Experts of a small language model.
Experts: 64 experts in each of 10 layers, 32 GeGLU neurons an expert, 6 picks a token, a sigmoid router.
Below are experts of layer 6 (counted from 0) of a mixture-of-experts language model. Rows are named router (the router's row for the expert), gate (a neuron's input weights, with its number), up (a neuron's input weights, with its number), down (a neuron's output weights, with its number) and show model dimensions 0-191. Each number is 128 + 24 x the weight over its row's rms, rounded and kept within 0 to 255. Numbers have three digits each.
Before each expert's rows: "comes before" lists some tokens at least twice as common just after its tokens as in all text. This comes from a sample of Wikipedia text that the model never trained on. Tokens count by the router's weight.

# expert 20
comes before: " |", "–", " |\n", ")", "'s", " that"
router:149120115144130129110116173135126141125132133094158130110125136118123166118077095158144140121110129125146157114118117125102096145179107125108106117132129113081113147097128125101122139165114140180159103170148122098115111132098135114149132138145109131140142103140096156116091124138116100118127086143080149123136129116136179132147166132150071081106121127094145122153119173098137130104152136133105132148164128141147072159176141134072146162105147108139085091135138118118104100147110175132101109117115126126131115074142120116110086155082124136158092125093088136083083137100089139142
gate1:107111118184122078110089158104090106095147120120164137128141150106112155120103145120148102118102107117099133149154142110159179150101175113134129123152104134156112174121131147105126141138122145124181126152155186132122173131093117158163138076131076064140135126116102144121105161112164123152165121106099129095123094115134119101124161063123118113058122127096149119155148119114183136126132097127115137142100134127128095152158142161114090154131132135125152122142109157118137135120133137156145105124133120154143127125145116128143131134101146174106096153115102153087107143107122118123
up1:125173169105148173162090166147126143157113127125138127155072122104097157154128120162126140085141129120112116108121136140112127142140148149159090101127116118130134125123073108131126093155134097172169155135142133161119130115123126118106115108180119170131146050128162134111133140141114127112157142095106109148133223096109097141132150165123107159101112135142169126099122152156126147114168104122130127131126176125140165139133141104099108127123104165094145075162134133131126086150112123111115135121100129123105131122144160150130181117127139084133092110112122097128136118133123089134
down1:129132094102129134126124136100160115105107130105126094129123141087157099141112134174134170127128111116180130185124084118139117116132163121133162120160144091100085153151105117107156152090152174150104129117149123133153086108123147136130162119118132069142120141163139088143091141126100108120097138148154118150131046142164148120143100110162162136140146117108141126148155091095139079144113120144118111098098102162090096130127098138129134100166104118133163125128077134101133135157137154162110100132117132115124153128096133113112158106112098118095154112118132135120104159100150182138

# expert 23
comes before: " the", " a", " be", " his", " an", " The"
router:134138113123127109156124167124098165136136125103106175154119130117176093123171154096145143129133115136102107141109134082171122098136173120159140137160138177125128147153140101101135124097133120139117137092124126118072190158157133114140115158101119145131092138115131113081153091086123134110131090110138111081124138155133114149133129130143159112068136135152135081136117108145091102088139126149125106085098102113117155116088123123144173118108115191129099135125086136107126113121116089121144152173115110136113122135096101128120153109099135127119106097145153167103134139144185130163
gate0:126167168089131092132092128131159137124107133083088138102121126175128107112140130122129136125090159159079127132109118110137158161097146099133102132156132129106152114140124161113117124132147106145134131105150106134134178101122132138103132109137107113116132130116139114087138109140108095157108082120145135145113093147144176130115152167124103135121127112118168127120112145150122078138099120142114122137081155149094124164115140139143085185079187124162135177146118112140148137127119118098127131098126152128111102113143125118141138182134146094092126035153176147128154167114139165122
up0:128131161145129097091129122112057124147079114103085104068130153146126148111134155120156157150135074148141133125136102100139172123119134149111084135129152131121098182127109153113116133127091142159157078149137147119129123112121168141144161107135089121156131127100137126138140095118155124110137117101110142156095101141171124128111134122116121108111126173121127137133106128140113097144165122082179134155065122138096127138136118141124156174129163095178123153133128148131127139110114152051134139159160113142120124075126128140125115102090122112094151145137149141093157126095125156122
down0:134117187084125142119116163119163120073120117115106126138096147105143163148135152158133092081107167091100135073101143111097149161143137093109155120151139138116127117135114121109118151106139143096125165141160061146119150096148140105112129144143077146119124140086126130108142094101123104151118074132177145144125115100093132152126108131108152133147113099101148102139109155119110087138149142159081157142143125155115126172094114139118114127118134129153147134141151128128124135120105176115093091099139158106100102129148128113137151148121140073141129103120115149154125195128092156104

# expert 46
comes before: " the", "1", " a", "0", "2", " that"
router:110158132122085097165079108179120154152169145112127129089174119130144103144156114164128104138161140141110169129139165080148130068076125088116113189125134108149150119122117127109168112124065139123171141136152125120139114150133126134111152140129152103128148123128077092152092165114105072114135149132112156147125122124095166134127133165129173130158127121129147165125117153181104112128111154122112103085157117124146137183117090120136121112108115162085138149134167132120117158097116167115149115172091115112140150144156158108120125114133115111119127127118122121129135111130126125134
gate0:087100189131112133140122130117063113134128116084077111151102130118101139108189107082089132093107140150149119151139094125138144163097142113146114135134143144143123130100124139093101109131101102139109107108112129136202147176105134147142130141139133111106126129142108114109151091048126124134079124156124113148170162136201145120140119135147143121121107138138102132139104105133154136117136109134121131151109143122136111104146183149142116105104130142124143102155113141127156131114129125123090184135148111161124165087129122109154151127118136173114094130105144145089095145091112102125
up0:135109133137104136112098132153098171159151152102105121109131150129134119108163141122108162122169145124142143120153142123133121095103158103063122170101117148116129140133160154105085108123090110092143136117147107114142153119117125119110182141116118131191116143121127122147089152112111104111106139134097106116122125113075131143147124158135159118132105143130109166089128120164090126129156142126117129133138126116096143137099162104134130066114103148107148144135151174149127109131162107135137121134127125149192162139161138096084103132141143101131086069090048148123112120137067127145
down0:107114135173131142113158141073116099106118150163137090119151156157103217105102118132105151210130156103132184127140104185106117117150106121099162104125122101144118140106124104143098148170131135156131109145132109111127117117167152131124107143123132121129129122152133148150093121105097150108137134151088130118118151165122107164113167113104133127112114123158092139124176085116143136147130120117133143173109134151157101091118162153097135153137126113151172127112087125150112107119132114120129086078135085153116105123119133144143115169123144148107168171097116130099112137121116140127

# expert 19
comes before: " |", "|", " |\n", " in", ")\n", ".\n\n"
router:151161137106106140096105124148153108151131111132088126113109102130169151147127112143151146132158148095111181122141121105111143161172105178101142134126086145144145172101113113095126118110149163100111133135133105113129096128124091076083118105076148127162063158090136138091149131115124103108107111119144146095082130140145181177126115073158136078129124138128115142118113113112147094141106154121130135156116114104136148157134120118136119172147136119111124123098127095126117085139081137077129114151101132163142122108101115112132095144133085145145154140087163139126121158107148113119
gate0:144160131127122106069130132088145153127151076130126122087113117161154110130177130153151108111106133138165123155126184150145135108120090124135134111161142129157165115128147160101163132127141147093113104152145112109134195116136102157120139153099126135092062126140154155155157141131102133139110138103130126109102047137109159124097147140125095116111125117105112137131117112119108058152095123126149121119100100165123133115180136124107124184141115124173093143136109156082135092125163110112128147152101135142105108151118126099128149136153138154139148129123133165101120133134163152147
up0:117101111133163131177088133165144122126077143136159131128136160129081152124125107139111161162153104099124108116117094076134125140114166124146149152140147072096139102154093114121144140138093081180155083085125124135096102141133133109132132106128120117152171104127145111125135101131112162121136089129122157128139134152150099138130089142104137143170143120101131146100103163141130173138100124177085136081186150097162133107128125133136136067134133128110118110133110128132140134105166084158104118142148154121156142095107105156117090110121108093125122176152123141141151105116127135095
down0:135110102107140119131124140105148137147128159140170084154140112159100146127149106150124156056100134130135130197108104098135119091146145169121100132104141157116137131152115143112095164194173147159131106080152154162129139127131149120098141116132119128160140159130115095117130125183108112133107149133111085140110137171134168095108130152150124171116122105076163123102147112122133090103085114176144134113149132130121124121119103090089150159081164135141104102104115107146144128139093168144122114144111151126133130140175143107118159119098147125101112134131148105112097173117120126126

# expert 38
comes before: " the", " of", "|", ".\n\n", "\"", ";"
router:143094073141107144093090135135179149109106122160087099127114109120107159096132118106142092108137120145107132126163169086142127122153163111163151111107136120108131140108136127091103170111108120144089150162150104100119125137125152124085104118144143125098172137121111104113098159101117100129103098120133120088099216086127135177123126127132123123143128119146113104174129152085130151116134153126167134112124115102091125122141123122171155150113097105138084116105109123117138106140134118149191151125106120151151140111096139126158092159138131158162110097145124105136099128158174142142
gate0:098085153126142163123121168144130123092163127138085136122123102105174147115147119172089123152133170152166135166142130108132132164075158175142131088134162114087147139100157148130114167112127132144161138145127122106153127188106176149139139144147159179110112168097124145161141112152086123083144139127136149090105152116096131125118129128124128112123112076118156127132119145119147101150113110109148106123104160134117122118114092115135138152167145132181117142116146123108124120146121134111076144119125130134123157199115115104137126135115110137148152118068118113150141097136184137099
up0:123125093122088157161088122125118141106108115135121154113154159082138144110146107126113128207117100110121112143116123192149117109144100139145169149140118156124127119110156183126112128136077120091112097137088101119128069140154136086146103136148178145126088093167148147098152132086136141123112151150140147121087146119104154121119165138099132107112119132151162122125146145143132143113128138106141098149104123120121119116182102117094128135144176139119117130132121106125168209137140130148080152108090106106115144125138102135112126128143153147118127132134142072126109102084116138144
down0:117112160099159139141123183115104150108180117078156129122121144090118092119088107130128145119111140181110106141124112149120163141100125087162137133159096156129129106098135127127152119112122111141104115136149101172123155148156107102151170141106143073132127060160147165099128116127132144146123186114148151142097137129119175100086123136134147128130117097092140116121143159180079122120140092107132134107109138075154100128132122135118123133132139129121140129104141114109167124127180129130172107136145098101112168120112102085095167143104115150154148097117128110148139146093113164129

# expert 1
comes before: " |", ",", " (", "\n", " and", ";"
router:114126141123160158103099147063136097146132117122129160145161114101128165118075077158140101141185146132134164134152121110138147153180132169092151143133146126114138157081100100177139128119159127111126147104135126105151114155108131156162164147110115135145102117143095160124126145105133156142089118151122125136118097154125117147139094145117099124084093125140068126126132132134184112154090114108154140162127158112148144111144160112103092121131121111164149120150085129120107054098153128151141100107155142116129105163138144115132084163085122099142119119140127131101140126132129141107
gate1:094100125115167126089088133150142147108136130113085145146117123103169115109149137138155131161146113192150129120107093098123145176132165157142088076117114097119113133158153158108121139149126160143147098109101153109149136159170109147125148144179134144106139109085116135117120090134134097127142134132114116119113105108104086172109147136137101121136151133122145095132132143099107095131099209128117103130098116099127150130161112151097123145100131145147128103144139171103117130158142076105118107143199097099129131127117139134131164128145129184150114123114112113147164133102167111106
up1:132117100150136121166098112111113095161113103107128093154155124121103131116150107107108118123127143161103151122089179113132097156129125120133157153152162144108166132147148119147114107122155100118149121126152098140121138068142151129122126125185112111108126105099143127092187139109138129095155112110112076110145168131137111135141127106115126151084094102148072128111157103149123105107143113119144102174128110091166139143135153121140159130154119121136134179085076114077146123113086090127115165143105101142108111141155121119105123076148132139116146133119083188082121106102103126134
down1:111141111157132130117126147119111193111145145096154101120157144148117109125131164156098150107111117111105107221129149143106129078154083168115169070184153132129151115130130119105106134145128145108119100145101129123095159128166117133141106132162118128152097123136162115108129109128133097146144093145144143103149120085170114138166113131133117134122163135098143126069137137126125139121144089114100133139106091108082145109113135157171176120173150136171101161135138107081128135126146136142137131136146093126107152126149122133143112094140135132148126131143148166097144134146066136153

# expert 45
comes before: ",", " of", " (", ":", "\n", " was"
router:120107170155124116107113127113186102116144134113116109138137126151062147093123115118097118111126131163100129137118120157156096153136110170143123130157108093122166175125192109132103113110125129126111139155151144096163103158150124099116138111138136153134163118160134135143116172111106139098151179131098066175114169090147102154115117097140099121104085167125128144121112135102138138105104108109111131163166128138102101093186135130123132158144085116129144094165146132111118124108147118137138124112128153107108088102140121120092148130164124087125090138095105085135126132144112105086
gate0:130152141136123111109144181047118162137124098132118123125145114165102154151168150130095142126090088151100099150155097167184134111161134158110142082120104151085165162123142114149125151130188136138150169136127168121122124107125124147086119121118109126145095140137171144137071109099129141090113142119102110159103120112151152119144125091149115161108086124134099113151124141106118137121167118131133157120109105126119133149154148127139144157126157129109120105121102186143136151108118111114114109102165113115112146123101113139094125130121120100161115141139132137073164145122203130121
up0:123165107147177132178135105088125160136139139119081106104108107140105134138114123137103115101087131118137110123125098086177103119123127152129143119134145153107093129098136090118188104134119094134112149132146115127113127152145131088108136114128122176093098105138159158128130125141115116142098114138088125176160154161169115099105187141157131164107101119150121171145117142131133134083106118165150128122173110109113069151150144188151094076118089147134132135138115116155127118148133179136140142157120115113143143112100101131066106137106155124151120127109106170151114141122129131117
down0:121128099105126140130089100181121125094136143114160156159149141132177115089155108174098093170112104127129146101119151100155124152135124113151141109113144139179122129135148106147143146141093118138105146142127150125127122104119130128130067080097142155104121095125123146122115089142144162123117135122143132155107154123146062132141109112151115107147128123189090112124170146132123187138119106118135171123175122119101091124151154159090150120122139094123150159179136162144103149135147092091159083125148120090108133134151101127110136110074144106122139129133118098131148140168087099139

# expert 59
comes before: "|", " ", "201", "200", "202", "199"
router:148116129129149106125117090139110159150106099097118123133109148155133105101103173159136161134118130152107107104153097091139083110131111163152145110138132150150134144138150152152123085130113129106114121130154117081079122158142151112126146123110125140132120155157108116121097162129149122183130116110113096118135149164104117109135112147161146111121172104106131123088180106151126113081089125112126127149124136106094108123130147085139104144126107134163130128101182104083094140132132160089127129114078110211130179184094171096170115126123108141149142119136143125118119095116141160112
gate0:149172131109131112119147131114120157133120096096100142134121138085091151175129175094146131088144130175099098154150127085153153118124157115144136120144126116108121148136153156125157108104128114115106170123173092138152150127174111146159108124133103129147144135152164169147151127157126142165131156143151104091118119131115173120116129127176119092116110124107137090132109116088139099135076141144129160138132105094126152058151133139112136119075074154136107067123172107119150136165100100105110128114115135140149138120118157127150132097137105097108087109131148101148100112127101163123
up0:139111127128149145135171146158125115053162143176126133104115138192123086117127137151133158123125187123123147127144098153112152114108136089117131159115128130066161081130142148130135133131127164170145148150156144119136146122125162117116144127129124147141123128155107161139117089145105134111138130110170113129141110129156174139155137162126140137132100076160115151137115101117133147106150134135137125113138151083117128122110160119139123155151177160113121179105122107161121098103184139158110110103152098122138133182142130128110141139138093093118165147087091135107088190120126168122
down0:122158141138130142141128127103102114144072155152119134145110136156116132161102131101102126118134137094146094138120161104154146104130188152126141154129162120072122161159137151139113149165140149156081133145151131141093098142178136101112134099138129113074143109108111168148117150193123137113117145165100117136152150116173139145118169123127126108110117139143143102132117070071135132106128129114154166143135163091102119120150140085176105142147101177150103111137135092112105096097148087125108149101131167138143131183111151080109133101132124135131108148131130137150127126166127138112

# expert 8
comes before: " the", " ", " a", " his", " \"", " be"
router:122109114087129121180097151154122142127140139113109078078126087128141103085103157128165122109145086120124134095116117136148172096166130095149137117152087107133115123117113172152126141166143183159131097147122148144111130103163115100139140131123119126137156121122147129111138137115109093133178091121111125132133097097154118119111151116147145135112140155089164133159118131167081165145116087127114121108132137116131151139108085120078149122152116077140143101107115075131111107121117102159124105152152159119107189112125100124148157107103095167113103164126106115115101102115160133178
gate0:106140158131161124138082132114075134157131127142099110120099146141160129135139118123143144133077130156135096138100127105166139099108150154150133132088129161133128128047105097124170130131149136130094075092110114090134130159165126124128134111138168124105160089164126115150178133143184120159132096122102138157132176126139131133147129166113145107117135147158116136146095157123127151115122113134162094093138114156133123146138138084082119138120130094165135125111135147125104123128119097101101158123087151125132147081095095156133119120128084111081120116147129153117134085112142195128
up0:163113108147099134140161100137181113109124100100149165094112134124151111100116142136105148151129134128091162124168131134155117136132118132120132131132139135120110112153125160110142135134094127120157160158135111123121131108116120122137093127115090136143128204120111122163086125146069133086103157139141131135177129185101183164133132073170143106146154160136167119170152141101143071141151133109127151156111115122136135146108123143173153110147152148102112177169121138136148157124149136173138156120186107106107135146149148136123140120079127172139142158122126101121117159118164118149
down0:132124117142120102139142146114142117095131135140102120127163179171141158167147142152114127108117120096127158196125134131104148156148168141138141113120166093158147163137075079069103126132152109137136109145120114145135105114134150158163112117132148115148089169192138139116105098127143167138102142157129133105135112158105088106134135072110113134112160149150187126125123132082124154156138134115158140154162109140087125135136145165151124126156117127148175137084104127160147108162158117134130114176136095149124146134135093131111143116115085143112105157118091098141131129093158127144

# expert 44
comes before: " ", " the", ";", " –", ")\n", " January"
router:162132091177134108116093141100117106104143149156113095141170093117114150112098143105086104118145087160102149117162131146166135128110102093113174120132132102148152131145094125105140108137095149155102139161087106089123095125120115127094112097153098140119123116121137133164080146102140143100128109135153130106097105082119091121133123133124129122100143148132080145133106141132123134159149107128109107125078136110148103130098113135161158123101120086125159098117126084104109145168121119124109135153175113082098118114095103120191064117124156176121129119149109090124121111125157099134
gate0:107095121192111103122064149092108084111087125160101111136117151138140177109131140129116145114144073163151104149112132119135147093133160125116129150134177133129119115124166083129131105118097101141099092132128146094137130121135074102124121124104110130131106094126159184107126155101155135154116103132091119110110104108145134134141108109104077115157142155140121103128101092115145124137128118106094108136119122109115180118132129135136164124087132124133138143151158117133125078147102083171146104119138161191146110146110144094156100128133100127155129089121139118093165108097148159149
up0:091140138094166133145155086175128154121150136110155139170129111122149119149137132131137125151130143116116131113116119093144106152139095116141127160104125122162136154138118130095125132132168101121098140095146127160119133106148145134157142099151144096146132103155131104113127154098123124103166110155125159159118178133115133136144109124150174128109092161135148154119145140129103148118102128133108117136157136159134102115147128140124043107079105138096155098170115125174120212135098134086144153120072089143159116122175144130163137182125153126153168133146151151111148119088123123092
down0:097105123123121124137125144127096089186111139115118173123115143135084112167142094097123123130106151176112151112119113130128154120099136089115146129149176105142147145130169142155102120135107120091119104077095107118156118128090089118120158132138153093146098101151155119131196118188138099141138102119085144130126118138069135143152124126137116114117111088098132140148124112109178065121064109147138077115117137108119130114131128108100116127129105127130110151088141157141142153142074109127114157123143120110144120162132165097141156142145111135122108126129179110135126129141161099168

# expert 7
comes before: " ", " States", " League", " W", " Yes", "ate"
router:174151128144102162164153117105081126121153170159097184068153136094111167106127101132123128129143129133125096108114131169118168123086145122117101083108144103142125091123152138137150144091113149138126132183100105113127147092110163179119154178151096122118167094145149127117130128124104155133109142120131088115153124139136141111102123124133120128161143155132177139192155103107130104114141100124129116114107082102156158159104131133112119115162122105136135114103148129156134105109134123180124090131101173128113112116138112174111114140098142146095119098131102103115155140152110089140
gate0:122175123100137120128145163122115138150133125114130142136158170103150134124142104140161147105137136125130110139119160118152096157139145121134077129111126168113122101118164126135130165159140162159167145145160095116130147097100114209089146132163135162129139112113134122133134108122105127109069155119132117120129078129091132130111099097137067111169144158091101121160105120146125082121103126074097127126093120168114154139146136114155182088108159130095110074110109159126130142157110121153123091134131155138121120154159125120118139146135096157135075125111096140122145158140153170125
up0:132101168153113134172136118143195093142078111139140106125101113149142133100120141134123110146134102137140179114157119131142103131115138124119160122145120135162138115085112099118144095081146128123108122120105176141128143159119098107158071110093107135134106150113164119110144136172162143140125120177112099117108163132168110114175168134148146127101111115170167111080163154129100156157139122093146138144101129097148140126179105108099104179144114134136126127142120107118128105116100117105129116140097100089165119147100154084156128134131101177116183137141157116133101103135118123119
down0:117167147105133107130148116089140146111117129136099106139124155124142088136110148138139113150181091103138134185133149118139136105133142125151127110147118132125163091174104115095134121127134093119117113138119163130092151156116123109108107137092122091166080142137166126059116090178130139098121183175146060111093116101143120133150157126168129132097101156126152094078149131140107132098119128151109089137096099133109152149136087157165108153169123157126101119141124144132127068098135094118138115114115107138136106146115133161112110121111152129118121122146122092088118094117138157148

# expert 57
comes before: ",", " of", "\n", " in", ".", ":"
router:081127167125156129078099150135161118119116158148102121132106091165123175110161114128133122121153107128126132133142147113098135156129120113102145145121105116091148155109111129153119086127103138143095151166148138128144155113108131178121149123149130126130125150141100098109157142074133151122138149105112168139064153101140125072135120105191120104094125127126128117108147116108105126165149098104136144195169144152137187145139146142118149173109111119126106130103086111103167130137104154109170096106127148127127133141106148102121127167154131155124124136127162116086170104086151165129
gate0:102158134125102137122121145080132100140157176149134134125070149136138170130118115093144143082151093092099100160093149132114124108140114180148115152127127120083137131124194173147107161162141122154114140129146157177137172129156108159113111116135155101108113170125140145140131135138101153077107116132115150095134125150151070087142119120133086134142148140095131111144132136143118115120165140066076147133115121106086135122106135156095155155139143115133123135108111109141092150108127123119115099141094119143104098110118109118145108141176078115129099111140150152151140101097149153118
up0:103131152079090118125102118134117164134126089098123120085183154104135115190137089176134112145147124129111110111096137122130135130095146107091157097135133120131121131089155138101150143106132142107125166097089098111129107161122137110125110149144111181135089118133136150129162146149206131132150122138105141104133134121159098105130143127124108162140125137185091084096160125140133161176090171096127125081087143145115127139135149127153138092158180144157133125149141154141153140083144153149120149099120136131127101124146116097125166119120137149172103138151116118136129132099129108156
down0:130146133084097163140115138157149108122097119137140154110178151133123124168164134150159090109118150107120112097148140118095125103116162126126165077132118116131109154088105116168158142148174126105148129119131119093163132126131155126144149106137143178133123118150118132089156147123153118148166133120119122157155135111136159141152106109108131144128097153149121135100126115105078138157098130187165129111128104146174130144141179162178120118108166141167140145099132126135190132129114175127142112143106164125162133150133158154148153088084127116165113154119106087108147106103111083108

# expert 39
comes before: " ", "201", "200", "202", "199", "198"
router:160098155144146106126145097186119191087131128134146108155145139125133163122139128172174192101140123130141089147120121148150159133091097128137113095106108103122134149135135108150177112123155120108122132100144154166100112135132149128130129109117132118089140143146142112179111111103114132096152145137161107135148129104128093120150149092152072135165158141130112137125154086126133146136144144086096143117130114083104090108098104124135122114105110095123169110137138089092125141145147128115157100091129138097090186166143097141116152155166144126143143110161116110154101139122129112182
gate0:136140139110122104090140099152142154125140138130131131130152102106098139115149129105117083106121137117102110164117096147084163184131162155088106122087140109125100130148154070176113174128173119104125085132124120155106148131087088152166130145107118188106130135146126157145155115134111172150156144141147101092109099093132097155163109166121094127094134117134132150112137076129134105146136080147153135149147109163094114120107083132113156098160123128115126121154105134127098111137144116122105112126129133146120149121166169087157178146135144101135147066130106114124116114125123136158
up0:111120117123169151152175159132113092140124134175095142116132146089115132140124108149110102177120156117195142104159124132149114137153158135141173183169143086168122103084152116115121115081124135117155158153148176139160135162105149092106132148110113103166142136125132112117094131096126135155109135134099125164172170133114130130132122144094117128118160147087094148118122153111134151106121134129138117144132148171157162118151136097126135090130161154107118137120136136111132094131114131167100115178102143155140095134116138164076109109092118137147169139130114113158158129118129124070
down0:172153123081107092121182150117103149108133146112134118095133138181150158126123135090151139144099139132123128124124143129166115119119071119172143077149142112124156153098126102132134121129101147143108138093117147103122109127126159121128126117110118137104131108150085132102129125158122122124117137152103110157121112112159118119157161092108155148109115104128136122101082176109130173128127107124093093117104106115116158090126168139104075122064081149114138091056117162116126142090123102101150136142135068103113111144136125133129104141109118148156121114148130152186151091159124113105

# expert 54
comes before: " ", " the", " —", " his", " +", " −"
router:139157136088152097150114123152124096142150098125115105164106139094135187118115158134116107100145168146142127144162155137077140112159130093118127155153098137110151115102139133122142136096117140105140087153104098120102139116150144150113091145098097117130120118160109082146152128135133163129127122104150115124075122147153117148181107120133140091112126150168184167120127130164139119146170144164127134108147184125154154148105117078125135134133116069137194115130127126110124167118112128169145118122098149081111152146110104139108094149155133175111126115122074141112108139121146099132
gate0:134121144137141123142101145118114135101141106124136150162142102142136092119131150107116110101153151130135105134127128086172167109132143133074135182116119143121081141161158118125127143145079110120120121100113163111119110133142076138121105140104093126114132150125160185109124117091115151117133154125138103156104181087147132144147152136140139110134099161138170127099080082098125134192113105127167112151130142118075155133129136177101138134097148161103116130109145134119131161129097124149144175105072152143130177162099143132105129112182112158125130179155140160115125107135136149127
up0:147124152117138122119136170081127107125106162116125118118132099114135145131166170142146150151127150092135128146136143130085132144114132081132117138124103106119168143106114144164146092108139092139148111133151103146150127116100176109140116108125132212107126143146144133129143142129146069105147106154151135134143144147111093135106107135123105139202143102126134160146112134121161129124109150109113112106146112123151109137153118134179201119148155151098148145162136097122124121147158105125103076136127142117121100097145183143177122182158138187111121119129103094127144082147118128162
down0:136123120104140143148151154135147150115071103129086129127105129140123127121162158127163109120154128093126128142107107139128135132112193176111126117153101122156143135127111160127133151098155113098131111172113128100085167142137124117119113115133095141150124096123155101116162132106161170140109139129175094134140136114065124098146114146105104128077136156110121126138179125103134131148149099124142149128132130120105111103121120146085134141089136125153131125087092126109143127155138111166119171120101155131149216139109105134114086177144108133119053097067117119136121159117119128142

# expert 52
comes before: ",", "\n", ";", " (", ")", ".\n\n"
router:133119163090127175114098138161167127109088148165078170143166149120112160103102174138121107176144136145154173178158150136137140140136089139135117095121103130119107118120105071150109167100135108143136107099137115101164098105146122122137151166131141153144146146140102116127140129092172064124133123138119113152132132103154120095135128079140100125150095127164116115122140181105101138126098138127147116145174113120122111113125132115122100134100092096122110123101131130112112120134132170182057132134137126141154116102114107121106115155132174139135131133142137126105099156081098115118
gate0:109136138120143136135103137115097116106112155119085117102126135126135110127114151111147135137087140153108100154095145141143146096096130114182137093068115187085115168112121125161155154094110135137116072103136135119107171172112113149138159140089144153153116129101115122104151113113122072129118117124090087120104169125105146107108176121164131138123086160128148116129113164139116137128117133143129138098128146140095113116114118077068151163116088130140136122088085111143094130103143097144119141147129153137146127107083103140142157113122113154097144106121156111094123077098081135132
up0:112187112149125114134148104139139164125135093161119123127135132136105130136137091132082137130165129112155109129126096170128143134157172167126144140124157133119132100161148133148089145150137103156102120132142145152141117138126132127147122177149159157095120190137102145165133134166120133131106143095166105198175102146136160158115080096136114116116175130180132099125147099137105141122141121135175137134122101091158151160144077183135146124104113091086141103130153124128111140158113149129126137143115100152159168117131152130140120123123130146120138178116111111137117103181124090168
down0:172135079156136159130143150136098141095124117114150132146131107149126135139075115167082115117122130117126088152097141156125151135118112181137109083125135170109119161135177171136107100107121150169128096144096149116125138146115177128126125107128188141119120138159151177126125115119171189117127142111137129157145155086130155109146118097161147107142166140111114098159100132131091121139125137155123118112120112126145143114098104104086140149119094131080129127113153134167096096155134189167103104148129124147129144130140149139110161117105105175081163145117122122132112138114174145123

# expert 21
comes before: "-", "201", "202", "200", "199", "198"
router:131082139158103149140111145117122126124122132117118146054075100132147150165089172125091125087164132115108123108109170179144129118147159135125148153139132145105118098144097144114135085176142146105169108116117128131124180123155116141134162133102137153144137130165115101173091107146105147130139120116123143176145109119084162113116147133142119123143165171144101117165119137070127172149148104117150161113109128104130107095145103123126074120148125157116153097140160144100145119098109120158099142146101129156134070120135124130107145101158139130138124171127090147110104139148161144137
gate0:161109085132065141178116140090114133126109138097109138154177143134174142138152100127139139083107123135128100166103146113136122114140143167146164129116077120153095101095147112081107127125168150093111149179132144137099124132122071150120147167147130128141109141163147171139106123120122189109109157102100146130127117118113107151124128146158148126129141152144124096137108080092122148176131108135134123149096090112100131095126098143118108106091140136132149129117133127115131132138103120107128113146094145116084132153136116160137129092120154081177073143134098140105124153123121164168
up0:128188149136100135129162132129130141143132089102130104124138144140096119143146158144148130123150142160122165121120127112157134113083151108153098088165162189151075102099160129109099115093128152124172151151125179104133121144124109143120129104115140134169103093144166122078141083119125143159131124162060115143126128134153142144142137134123134143123123119112106140149093137126122118082167120123113157130106154068156140120130100136148120130117114108110128111135134157104136119129135151130146123107142104140099159192138134172125140129099134127144113150184164082131107150179131066149
down0:087161150133096121128153151097154120173116120147094179087156121059136096137150140151131108085147120188122200095116130138139130171124144109135156153093151122086164139103115164088157136098127169132178119081131125109094113119121112116117117105128129142167140137129135131133127094172093164123123103124117165143131135160144108145123142126098131126100133152140144111156154136105119118189134131149081138116101126126102129135129153101146102112144103160148115104123124174113123171111114123112119106121156152109129134138117136141121086119129127133178107114155127082136153118155155162126

# expert 24
comes before: " |", ".", " |\n", "th", "–", "0"
router:094141123135090115138139144135139124138126165125178102070088115153140105120175117119131086158095175107139155142114130161134095149120134154138133115112128102119103077123150133063142090135159150140142128125108140103144100129080142116140133133143175104124156121130158144148156139125146092092163139108154137143168143158133149171143127090094158108170075101147130101131127125091125155120131131127165128163102152110147182166146138125119115100132167150162141157106092117154162119127147128114150092119123097129105147113169121149124106127158083110112109160117144156138142115093098109116
gate0:103095133178117118139104161133096111151102125105098139096092101091121132168090126132132182123116130166158137129085129129119105120107154115136106095125142154076138141097141129125113119135092143191137106170121116126144146100137134113134134107169116158159140136148159095137116136123138122136164114105144097092136143153100082107123149112134134171128141134147135145117112167109132117142110116121111175090086076087104105132105179096105119150118202153146125135117118103156139081090121091139123151151099121145130121151083120114138165125108138101103146162110095142151142136117147105114
up0:132107136147120129132167113152129130126113069119103130075101102105164128143142123067133166117103140166137158122146147157135095096145184126157153093095096183122144112082149104101143091162119152160162125151165180117136148134144098123146158161149143117119172117133166163097157110109146107138151080116135135152118097143093140100108139134113127143154141084106145143110141143153094094139140120107107175133076127132124141136119170094123139151119166108118143118122153138135125134141151116138128146178099117181109143134139123191133129118091110118144114116142111138109130123109130115133
down0:144107061140130129130122123135145145090139115099162131094078101146140118129145079138084135141121121082134143098118103071086146088122150157118220139138124188153159097131173110136142166131118115119115112113142090120138117110107160130153117168104166114140153148150132119118100103148101162139101128131126129143130147139175137145140119159125127167102117133103119108137130093113147102125127117145117131180107129074153127118137122107118126122095063122091130126175152128130128145131174151149139135183124120137114126095122123125137115096119117153098132107160126153127124080141111124133